python train.py --num_hidden_layers=14 --hidden_size=320 --n_experts=8 --experts_per_token=1 --d_expert=256 --d_shared_expert=0 --hidden_act="squared_relu" --moe_layers=[0, 1, 2, 3, 4, 5, 6, 7, 8, 9, 10, 11, 12, 13] --router_score="softmax" --normalize_top_k=false --routed_scale=2.83 --balance_loss=0.0153 --balance_bias=false --router_z_loss=0.0001 --init_std_router=0.00989 --lr_router=0.000914 --vocab_size=8192 --norm="rmsnorm" --norm_eps=1e-06 --tie_word_embeddings=false --optimizer="muon_variant" --learning_rate=0.00895 --beta1=0.95 --max_grad_norm=1.0 --batch_tokens=[65536, 131072, 262144] --max_seq_len=512 --train_tokens=294400000 --max_steps=3382 --dataset="wikipedia_en"
Below are experts of layer 4 (counted from 0) of a mixture-of-experts language model. Rows are named router (the router's row for the expert), up (a neuron's input weights, with its number), down (a neuron's output weights, with its number) and show model dimensions 128-191. Each number is 128 + 24 x the weight over its row's rms, rounded and kept within 0 to 255. Numbers have three digits each.
Before each expert's rows: "comes after" lists some tokens at least twice as common just before its tokens as in all text; "gets" lists some tokens that make up at least twice as much of what it gets as of all text. This comes from a sample of Wikipedia text that the model never trained on. Tokens count by the router's weight.

# expert 1
comes after: " ", " c", " p", "ro", "o", " b"
gets: "0", "th", "st", "m", "d", "ot"
router:145141119096132147125124133174154167114150088091200111155087165106130129109120117118129137143128107088091118166131155129104152136129121154116118170122116129095142122116154159086153117144152137
up0:134115120133121147109124126183074149142108172153129127155123144078160125169127051115094075131158120109134073111142154139139124157131092111151138160093140126119115115109118136146115153152123142
down0:126175131089122076163142140083123188179128083138116139123124121137125135127106131150153126103127141158121118138073125080159179111145145116117114200168131123131105127150131123087131116119183105
up1:111134128091110175131125098111129114109159127116166100142139127112125144118069130124139131187093127106098133152143135151065135146123115173117131132191103138144166131102090115109159116131142106
down1:134103128157130150136117139137140134128131177129133087095119137111117178125141127098113152133107112173138102097147110145144134145132101162136101128103148150096132153126136113144189141096131162
up2:128142099121136150108099113141116134141129137107140133159117130127146117125109120125129155118095129128114085126126187119153148173102130120148079137152105131139118105123104145150125130129122151
down2:119118124182178138122129126117124134082128127133144135104089114113169127139110159097115157141147127125160101115124122122126139120138109151138138115122145129125114121122170127115111085123146089
up3:125149134119154131116167177110139146126126108117156119129106091114146137135142170128139151094095149098098124153140159121122140080131112121104083153096146127082122128166119149110099135119130148
down3:167099086130098139172140104093127122135136143139133132160145060146124099191199120108117138092128134139138127151127126123124125132153089138108099177155116108143139074112065138127110108118111103
up4:147115116090127077154135088135113158114096120181093119112131166126145108156158152131126106138133170124144126100145155082123140188114145126122168128122144137108095121146169116090111085108165148
down4:081116117139099114112137160129113084159090127095140120129104143138116129149150154128124129088119128131152166119097081133116108182146127123174091121130137120103139110150117153126130141136108132
up5:133132111096104127126160101114142109136102120173130090148069122160153148097115135110157129168119172149108090131137125140141133112102159186134096153131125149102143141151142071150140107145103156
down5:081120125108109153120133105119123154118131099116149182124134128154126095131094144115081142054159117139132126089161107099092103076162110156120125128133130168138116123156126089153054131127129059
up6:073136127122127127199098127180135128177118133117139110123084135140084174154155140108111114121127151068124167120136116110129105102110134133129122137107132149094205172145143169138120125165157131
down6:120121167124127109135149089113113127106172153134137106134140127098108136137108104130096119146157139120171146099136121147142152143136128120112114118197112134130133167123120112134138120124151084
up7:167093140121105127152129124126124166148120079146140148158148133119160138119121067123163111118154104133130133144177116126137158135174095127141134176154070112089176118124137123160149116096105121
down7:115130131124105037122149114173097107125143165190126146134133138124126115104104165115103120101071139157123150080143126122164064112121135145098124130126139121127112150128131080136099127127142111
up8:130160128132141126159114069143135112132094131092155135137085117093140127098135128103124125117127150132075127154115147108124152139119120128167135162137126131122110196132193098134157111097122140
down8:134140132159139139091104129174134211170152172200115127115146126143148178122121125125160128158118126181150113099144111142114116103119142146082083053126128126099125135085170121139137096089151127
up9:108157126154140129124072189131077152114133143119141175134122124107097137142135119139157139116112124119131118145132120143085123193129125094139136180104182134084048132110156173114130148139150126
down9:125153119127140160113131107087140156145101124117130120117154129139126127127106161124133122159122098118155101138159103082129076092101119164124121081108166129139168090150145149139114138129108099
up10:101141163118127143109111125140130132121111160170104149161124133143139108117084116148119108132148108138128127093111120122211126139158119132159182122132138115127139126104109170133127161123152144
down10:133138101124130120089131162126115083139151142122124128149118131144117117097133135141123133145074108115137109119139114134121135085121113131111134128137128172184178140151156173132141122131122134
up11:106162116087107164098120101124120143118127131080129116153129174142126108135087128120148063173111083125118135134136100139138176084108136166055146141129112089152130078094142132127136144103131090
down11:173132120139130089130122139123127128133125131136127133151162123129093179160129142097153130129147109114128092182131140121104148144137137118152178131131187136082128167127113119141047113143156155
up12:082084143125135127124142105127132129156128127160168133124126095134104100139127144111130168147132162090121128192104083141117165143131132139127216144104139117144128133209109172090158132103140126
down12:214156172133147109115124125143162129114116132120074121172130141122154156132125112112139123133104113133145110134187133104089088095119132138119121125092113141024141096125136081130141102117126085
up13:119174057105134120123161135124125126080150085127110105090157126160130159127115128116111115140107060127111074138142106135152134096111105135143131127122146129165132113114117078134122171137110127
down13:160110096118160180136121146136128158147091111148075089132123118079132127118146161128139119119128156128155127131115177114125145171123126125135078128130116100092141140114159110149118131113105147
up14:136103121133142143148122146109160133118095095128158127139140165109148124117190135144111125129147126098123130161054126108146156132125108183152135125115107108116173124146113151124156164142133129
down14:096144119094092119106099142122084090093124130131127092113154085084126118139152116127159129129104177159114123111153131118102132141141137054170174151159154112129081126145155121114131131101167155
up15:120157112138097063142120105158132131118085130169136184150131115133130134129111126172127128082140133109093157129138127134173122142133106115172130129130115138124130166137112108124129131114153101
down15:122148069111148151110126162115113143169099120143076126142077147125118122142081112124144125180084133102127061140157119095108157143127132125130180184138144153126125137121122144151159103108135166
up16:161109130130114188131148102128145156163066141130130119163130112118126149108135157108111123113132127090139102120137113118131139161116114139119127095119109109074113146126130118131075129075137101
down16:070111153131104106116142166133151127102146125127138121148123117130113149188127150142177149153160103093117169162128117174128126132141136123093148136158103136099111178110161175118119057168139156
up17:154119155095111094146058153148115067128131170119154181159099140114134140157130144140094119126148169112146125168103141162142157118097141132135107111152135112117158112151134110115127148126125109
down17:100099139128151115133129135147111119105146096130108109146105093147093129161116117115118058138120122136149092135147172134127141152170087126112145121117132180138134147104111131166122131128132124
up18:173094147118102152140124178106175123158167100126154120137083114089112103103134136161124110147129121101110101093155116044119148128166143174132097124128117136089158133130093127112128201129128114
down18:118126105147142079114123147110131138109101127150125106116159129093130127138115110122104109145129111105142132100127123094081151146120184138111146124159174138121124162110121126160131124141162121
up19:137112152109120190109158143155130183132128098135163140132104132174136145128077132164152128121119148132141148135176095108127153169125141122160127130092082155128093084137177120152139167111138137
down19:146161089131074121144126121111129108111154129121107151113120094141184109142142147138105131129150120148133130140139127137152124157129144109147075111113154144112160131125109112087138134164141118
up20:139110131062079139095130161144162130147128121143167100142112143146104114130110124172142141098134131070122104134130167125135129167101108126144128134071143131100069126141130113147097150113141141
down20:112143100093140110167124127111108122110127152130116156130085134151134110132140168150093138119123110195149101152108128132142121179058127122134113178130131101161170164116152107128140125145087132
up21:127150099094124135128126103148125134118130136110147107143168121109107132199191093149127147133108155131078161148119118086182109130114060108124140145122108125106151129164147111114142094109154121
down21:110146181114124094139137100133157135111149165131093131121090182142166124088134118074101125133132144145122092122133128141120147119145170165129128130137128076143160123086118124132158110134143133
up22:118175130093127151096111089100126094130120128092181140116093110120128143063124119103162096166111112122125175148134148161120131087121143139092167175129098103123139127123141130129127142137122138
down22:134154126120124118165124131079120136132102136098146188099132152149126126139141123135137132120085124086129119123130083138116087148091150095119139134128179127127166149146102122140063114118109144
up23:129153126101133138130125142130120146152129093155147102106159129139133129185134137112097156124179113113132111168108128124116147150151146135141112139119122117149172111132111127118094092097113092
down23:115114124182159176170050154118161151137119114144133094092134118122099117146107161101126135115172138165123130184133161118102105147161117140133090126057140125159148130106131153132111125107133141
up24:119093127106144098151145190100126177132141128100120119125126115126141147132146132132093106104113114164098140170129132121152088146124108114146100146091105159142129130101123160084147087122117124
down24:110098124139139165153095098128096084173138147126128132108177080122138129146123173080116118131109129116135160151130118067131123117118106155140161146132129130135111109145149114164099155149125119
up25:155091128039158169128134117143122146100092092107123160126128131134127145128132116124128129157107146110120126181139138118170135161166126143169124133130151142152120139130126220156108117148126085
down25:163116152095143146072123089156112117123077136147136117138136141096139134104126121112143140131095153137132110105182142179135146120085148126125111157172121127131103112114155126091109100120141152
up26:128142111071119178147138124108109126114139127114127128127119123140124125107145112132134125147125145130126142109143132120101118114135131194095118123130154126084112106112075135077120117133141121
down26:174117123145138129065054135111125121120114126158101129103134147187124093105109105152153176149147130178136143130099139175124064101131125126133123111144086132098166165127109127135090089130107150
up27:103095112123119152125147120127164105115135129099149109099150107064107140141140154142118142137077140096132125125157111125106167170181108104127124116119151101165106104126124100128121146144145155
down27:081123144121123087115184098137124148134136137110124191146108124168118122152088093134117133130123155116141121131129108155126133119129119120106105132094147135156166114165118141133132162090129137
up28:095157145079140176128098099124112134146183104150144157124142137136126116127117158130128127151129130094120113115125154137132123127122123182039120136140128140137199090140169159111126146144140162
down28:129114124120113145144155099136127139121086121128123095121149087143149156125117173127113122115139121086134180135114135109115144136147151113141109114091132139131123133162118091050113115113179134
up29:104126115121111139131127120154120152124105142180135168131083126111136143202131149134133124094151118115085136141167147113110085127168093143127159102101136140162126110140158125127120124183134120
down29:110126120120109095128115143114119138124100159125158093137144155127138094115107122133119161125116125121161153126141155106152122112124133114094132119128101142099145120121105152101117131124120106
up30:139120143131133137118146168157109158139111126147127126160116138134126153129081117099128123100107069126099135091141133094145141161101147134124129128118108105184123086138141112119104139107124136
down30:136142106129183122099128129143176069118128135137128091099135163135100131114089147100115164138141129133091101128127135131148119135134155103122134111156115127133110078150145178150125124131152121
up31:192091165144144148131108120092147172140113133129127110093115117130165110132126105142130120139109115090156138072120114124157112175111114151131123165127139092139137131156126133106126149150115107
down31:080132126141148123083135095138137141105113106128151142116127145148154179038124143137132149172119136136119131133132126142134149121128182106139129134129123111127106154106138132129142130097096150
up32:121123126107126151141162127094069129132128096148175137209147126157141119098142106131151126096128128085128184115116089124107166115113156116137133147100147075109129086133186176097133110148141095
down32:085113150125150122139093152129122143142140135135098162114138147149162105144103172145123126139143120089167106117120173133170105124093074171170140126131164131151101151149128149163119119127123097
up33:204118139088116078127093126097083142127139122132127139153148125112162128140129121132120130045130145113088137131131193127123171185143140155127103124125129087126113129088092123114110156128101124
down33:077156137144135145125149125140136138161135151093126135121130099133155130114149111099142123132083125083148131121113127159128095114101131084070102106137129130086154128122116108144135175138170116
up34:153149121140114157140123096183120117129138131064132101126139147153089141083143141080129120145152135120116078128180113098143175100060176128082122117144163096122131111129145134126091133114159190
down34:118092154112135130135160130126161178144093136129131126121129114118205130126111104156131126126127112167105154164123134130124156165143126147132108174167155140133114148138152115155075143120122113
up35:129109134091143122131120139141113138125095127109178146125080105142124155123117084101119137119099132117089164145109134141131096104066137131113116127148147166083119109167129134106128114120155099
down35:144155122127151112107126104087108128102142118126124123163122139151186178130134130136147176122086106145122113131133094169090101133082114116069145101096109123117133114119127177119139114176078146
up36:115132148164121094121159146124137151109127136121150112118113113151108103109111157108126139134059090117123134183186144150143140144141085139098154130112101164127145136096101150114110128092134190
down36:094132133104136108129113115141127143120127123117129182130124191116110141213131110137122131133073123129111115132107189145128100092158105138123129132125158119165171092167143149161135125124120060
up37:134121157158131109144145123176148100129128088150128119152127085165142082104099099131120107109102142192122111151113197128080155112150099132128139098114131105133127150103108133109121107112131095
down37:202134138143140137103141166128094135106102127139108118150133127148147142113085132107124121133121145132136085122156192097157144152138147161130126078125142131129119160117144142151122114121125124
up38:136134123128120123099134130121130112141142107183130106146135161091126136143149143131143169132141122132118126113146068129123121173165115103139096156150135129135149128076110107102131085146156135
down38:133129133162122145142127136158125113119135180145094096130145082132147141123130134143111127115138092100140189093118127161121117162127150135109153127138143158139149173167112120164100126110146113
up39:167117175114131177151149165128109128113108128077161122171147126129127176137144140089131152125124133133082165132158152123081103132084124112115123121136129086106115141158149128139136111088145140
down39:120098152143105175129140110132127180100133107083134137128155157134099133136092182163187115129138121178112147139137146102078127152135125107146135115101103157095091124112128112136170113118126130
up40:157122161131133164135151094171111128103117100092137092148122137119104151118103128096124172195128095157119142158080077083113184170141141097093120100134116143114096157108169151126129126131138192
down40:127138136153164111122123146135127146096127091174096137104117129124124097146113122106141120085114127075093104125132093132141112127130149163181111165124112165152126120157122119123170120094171139
up41:174165170128119103164073112134179123139130121125124113129120098097127101126161102139113109082078102141130097129093126129125147103145094129112130178124120095126119140152143111093077109135086149
down41:140143115126119099115091131140106175135146141130156173097126132199129126174123133114129114151140120148164149183118123131132112151116136117100138154087169103151143142125117125126125138161134110
up42:139118135133122096127096164116133136134146119108121096150063164117145158129142136177130137156091101132116134130132153162132088085120116090163150153128131142128147178161149135122158105155152105
down42:108163128093135152113125121123102091089157095149120133187119127128135155101128132128186108120133122132097146168130140107165104135118135082164099151110114116114137125120117142093132145112204193
up43:136169154123143106126111170160134151142125148096177139133111089163152148109148104079164135101185131171140094123105159154147144079105120153135127124136190128098196097127128144107105124104105148
down43:068142129177126126144148071151140127137119118123079169164120145141130119125129120140114123117146144097089134121151101153114107155142108139129127153095137121109145203130192122134147133105115112
up44:157118133081189123103112150106135182116105128125136136146132105097129127121129164146166152117117175143142058134126149155132137128161134089148093138120123129127131127144152138094068117157127128
down44:131154100181085128132104103117148144179180131136115172055178087138127119118132114113140137135120098130130159095077123139116119148094130109113132108153134156100148128120138136145138144127127133
up45:128111128119101155107137105132126130129119146128168115129130128124178129131107122149140130137137136095133116123131106138117110087100086164139123152097138089156135078137121163117105123082090096
down45:143098105153135140105167140101136093081122122162120124165130133154171132121160125089108125146084166124135130130074129132100077132110123120124126151110083138146135126151124090118130120141130128
up46:139129103101144135163053117137129122133121165152117150174103123127116158160171138130144111134141129062118110164105098125146130140167142084128102164153128141119098114143142157126121126147147190
down46:100094137172137118091097128131095115104152124107090140178144124111136121129132150127128159081141125152102184125140120134131106126125128146145125092145094136124133135144073111148181163136123112